Experts of a small language model.
Size: 19 layers, width 128, vocabulary 8192.
Below are experts of layer 3 (counted from 0) of a mixture-of-experts language model. Rows are named router (the router's row for the expert), gate (a neuron's input weights, with its number), up (a neuron's input weights, with its number) and show model dimensions 0-127. Each number is 128 + 24 x the weight over its row's rms, rounded and kept within 0 to 255. Numbers have three digits each.
After each expert's rows: "comes after" lists some tokens at least twice as common just before its tokens as in all text; "mostly gets" lists some tokens that are sent to it at least half of the time. This comes from a sample of Wikipedia text that the model never trained on. Tokens count by the router's weight.

# expert 14
router:130130143137124131139121123165149139099124067142120132102137113099133094091121100106094133128098108117119144172136114132107125118114138135153113115133156112158130125099115105148143118149180109104128108150112115048111106117134159155142112079122154153111111128184109097071129125158159132110158163093137098117112138094133144156136151161092145103098142125176115165093122082121131126095116
gate0:125099135175162136150121119106146132155134123153150116126139108104123154142118097133172091107126076160134152167159130080139200107121132117160111128123106105139159132111120142118136134092155160141097142122108141174137085118128116114123125138175109116145090121099127099115209151109111125170143140118122155122092157152094137153094133123164123117118108097127074124112114148116133124140146
up0:130149067131126102138140141141113126110097070109107161135116129100164100102122133146130132153143069114096121101131125129143108117145114100128115123159149148103168151146098121111109155103172140164102150115129100135156119100128133125072166099108126138102108126098157091146120137115124172063147147096129160163146166163123177144086155136146117168135136116099118112125147132131129105146127
comes after: ".", "-", " the", ",", ":", " \""
mostly gets: " M", " H", " B", " P", " The", " E"

# expert 11
router:113132124106145150099143141104186117120167095159109140130145116151156124113132116120145105074087143124113114160138124134136133137165086093123158130173137119112109133158154150130143121150130124156153099106120103091110110139138136144172093122109149137141091135177093166117149095132140119102186105149142102126162136080174136171135098102139156143149103138166122142111161132098096110100136
gate0:112070093099110121105130090183123143151112140176147169140134128139151127105108119122138158083103109099129114116096107144099148131174115138078143116118106122108111117053149130112123094117092130127109102115085093103129092120091104127136095103139111145099121120128136114146161110142119096077102084162109114159116160109126172118126122130121122144148115097147140115103136112153106139120111
up0:186147152161104110131152110136103134135128165186114116093151143116156077093126121142133123156085119124117150137108141103125152137145127142104085163094115090101138114139091127146106107082116114104122165108069100124096131118133150117123099124095133152096147108141102135112153142129130147098132174114107134156112134089126116140145152122161139122152183136105159136124192139130093130110106
comes after: " the", " a", " The", " his", " first", "The"
mostly gets: "%", " time", " first", " season", " years", " team"

# expert 4
router:102114160128126136123146168167163126118141093046144122135153104113130138153126099109131104108081097132118130140087143154144137090105117122158120180133139122099141143146102106135142135142136107122158108150166106094131095148095170151162115113131130120155121113150131155098143125142164174112111115153174118117152150129121108144148157112161159151119136127139066158131181121142174125126118
gate0:176157127129101085155117083149076161137130162123120130093098135136122130113150172116132133150193104107097106150093105119140124113097099143171170154126128107145091178141176128105073124142119128143167137153113127162137142097118122130178110105129158107156111146118105136145112133140123101150134156142153138150114117125116106148120102135153130117143106125192132125142146122132132156126082
up0:131192139112146116136131130090143148115153131115145097110101117111119147143155095124115087108165175125108116195173112166146150138155122117123155144104111162150108149136160117110120126119087122134120144124118165121154089117150102124165114114127112122175122120100136167124107117174164117116103159149128183109131154134139176108117163120117099130160151147147138090143092161135152129122093
comes after: ",", " of", " in", "ed", " to", " on"
mostly gets: " of", " in", " the", " to", " and", " on"

# expert 7
router:157084146115123183117099112137125140112165135147077101102132143145158142148099092123161094123091146115115119153135145145093111121126130099157159129143127161139135161142131151138082170135162099169153130161153124113115083130135098110150122096131139136111111100147135134143123112124153180119155106127101102134089127114156139162124128141092154103103168139124095187108109100111121114104079
gate0:113093119153131149149114080107138169127078107101132119134143136097136132089119140119156108104110117153174137131127110140123116133130112109092134111128174125096126152142098120104124164165138119168194144114121114135134172137087114058186132145092079125142094124133138120125088114148143136139079116119131173139136100117146113155140162107109151114115123155142123140160160137162103141150128
up0:139107123118151133132138105098130140090099126138127125143096156122117145109086104091146107129089107095133174158106103078131150150098157122153171141151130136110115113126135137075094083103088138168094113123136104114125095136146096135107141123093109119099102122137127132107130159101129090165073133149077144110168118119151156132153161131139132096138127163137142114178137117139120163174114
comes after: " |", "-", " the", "|", ":", " in"
mostly gets: " United", " May", " Mar", " August", " November", "é"

# expert 8
router:140121136116132125128154133137165129080175108100161128125139133146129130103131082135160090122095144102104112179119118093135167137161148115188111140137089126145121134127148154130147146151148098147138086135164125123116095133113148143178139100112171159103087125139132145090128122086139152124102104096156095131144109073161100173098111132139158097108140147156126127106099125119103113108104
gate0:115103115126132122190126080143120134081162140160170093121160089173172126159136096148105146134118105137117151114119154117134127136140089132169153149167135125148125130114147078130139133142151105174141123090120101161136117157128139174141096072099128145115129137158132091114136133110127134158122096108110170119165109146163100136125098146122120170151128090119141132127111137137122080123093
up0:102151144136123075148117110126132142114110117172117113119093141152132117153103122145142166111115096115111143107147154115107157123143104144184097150118135119145116103109141120151152150114124142131088090132102093128113096141112203128115100091073133123059116118162108073080141147129133135135156089118106121129161130141148117113153110120116125126167131092130154131132136135146092100153175
comes after: " a", " the", " and", " to", " of", " an"
mostly gets: " this", " its", " This", " new", " more", " other"

# expert 3
router:128124131131170129138128125131123112107146063104119128145125133129142121087110113072156098101093129109096146150117137128120145131153152091150122151175112127129168201104182082162120139153114124138141121141146105125147107136155096118138091126136143132134107121146110114126154087135201141126144166113135136131098172096146108162120139168102122150121084131132143170092140113098139132120117
gate0:153131151129084125075102159106142123145158133162137098139153140120107114134131120155157136166141142154124151134082119148146104149152123096168133120166142080147149147078111082155149117138113113148124130073122149180124150144126147141107113125150123116150067119110126175130120129125107167106174145111161120099121116136124096145104116130131120094113140139121069123101111130157136072124100
up0:082128148111122135153158159136151167186131108100109127136162136131111133081117125128156129122118147118170095107136143113099095101127106123153139169126142131114107106099123118123141147104126112112126167109143113097134137134079128152105153068147118123118162140119187113128088149099112089119122096127123154152141125116084188094151108134098127183113103143108113125098133085145124169106125
comes after: "\n", ")", "0", "3", "4", "5"
mostly gets: " |", ")", "|", ";", ");", " -"

# expert 13
router:123134123095101109094090124133132111113126110094125145135157128113157128113121106152146112105079137123087139166132131135121156168108092089126137168106103138139142135120172100140128108169135098111180110132151151105113119063114108113148102130122142134121096091133129136129145110141152091122108168128166102079125129134142139154152117120117151155143173174121067148093106141138091103113083
gate0:144147121136100133122082083154104122109172125119112103163101108124126085161129115105161080130133142172130123107160128126102113120139127110108113108088097141092134129127129116063152105124143163131122130111102125113162104145168082117159129120160118133146173122127125118107166101155132069113128071165133162156107152122110137142124118153141138133092101106151160192126142144124119131121141
up0:115097119104135129095111123095173220140105116132154135142156108128126141104122109148109165154153130175097151127124120116116115155133134144145116130123171130161103127126086134121100177165101090105135143124133111111104103101134171179114095123114103098111096108135154135135144108189109146154136124113121136135136124096124132147105136171122105131121120132090135123139088105096174110174117
comes after: "1", " ", "2", "0", "9", "8"
mostly gets: "7", "6", "3", "4", "2", "8"

# expert 10
router:143115110087153114135119141101157144090171090109110123136093153108125131135121106153125118133115118091104127174131113136136127125130088096159170199115123142156159161152125110144138137148135094135137105107140121118162066112119151152138116110134188126124100130146109132124135128109147165152137089074113087141142140107162146130112103151061145130116130101124099155143091103140100139140102
gate0:093133117141124135125094132130122135113159071150168146088115102113154131092105157144088105140191141118086131101117143085117108155129120106122177144095088156139171141154168083126114100100135099116112137134115143147130106134090122103135108111117148139136102150092138115118145106116152138121152082152119131149131156113119106074084133137118137125084160143171099093099138146121141138108138
up0:130148090148106144084119130132100140131113116154097131143102112124107106119126138136171176120141132152121096162084172146124104125166144078147107093153162103109137139125165140138123128123131137108145116116101142138101097164126122160133155168141118139113132120127140100136153063140119139096126151126150154118163119104141110106160093139121128155133121105188134139096178133048125156139158
comes after: " was", ",", " is", " and", " to", " he"
mostly gets: " was", " is", " be", " are", " also", " has"

# expert 2
router:125131141143116112126157124137164146120179122140112111134122088151146116080102102128151118107129112132132092158153134153109160131116103099141133166159112133150149186114160139152133145139122145141128147139151049104142088090152126156192106105123165138114098121164096097131137105156172127111124149147138102151112165147127117134135130146122166134162141091120120169149094097137102094120148
gate0:128127156110137134147146112158139118110098131153081146124132116049121116106102142129133096169143167139136093120107116129138115146122125139129145098139078117141123089126125104141117142162140111123109057205166097123145109128115139125165091148129123172078148109162102132153088135137115121142105148103112135106113117113161128120167109147146148120113118122096077173143126132134104096131121
up0:109134098170131141191156130139126146137145130121153145121084175151111150190105092139099124102158110127106204146129120142149144139125106140136094125095139126122111161133156178118146119142117144131140162083144101159154166142123144120076116104119130112166127141138170150091141139146137100105158115172154110169135147149163121140150162132138143129107129146146162125156137122151141137121106
comes after: "\n", ".", " |", "==", ")", " ="
mostly gets: "\n", "==", " \"", "===", " ==", "="

# expert 1
router:113095114078151170131141111114132147102146126098096134141129134128115119104105138138110134112052098114069097165129118105097161127140125150135130106113130119120155183103133126139128145105149129142173153128155122101121121125147113152130074116124151161132107140148108090127160085097174138100125125136155108169113150113149116114121128098106152103132145130121067189102165112143140128117103
gate0:129095093082134112160146120121167106130078116113101110078104123106154117102082116141173129132122121135111119152155096080122126157129125147155094143145195157104185143151150124138116166133130085160107145112141146101169167137095133107137145115130154159109127141122115101150146111122136119112158166132139171144145138160107130134173089119127111138112183129132114158120106135144144115127135
up0:118136154170106168104159109155118166113174104142139193140170172134102135123132104135098131125155131175149142164126138122086124111090146144070104107080105128116102121106111125112124150161118150086154146131144114132099129145137143157115107123080103122140152124099124135132093133088156112131112126115090095109089126128172133157124141141126120157124105138094109099145099130138095124171130
comes after: " ", " |", "|", ";", " (", ":"
mostly gets: " ", " four", " three", " six", " five", " eight"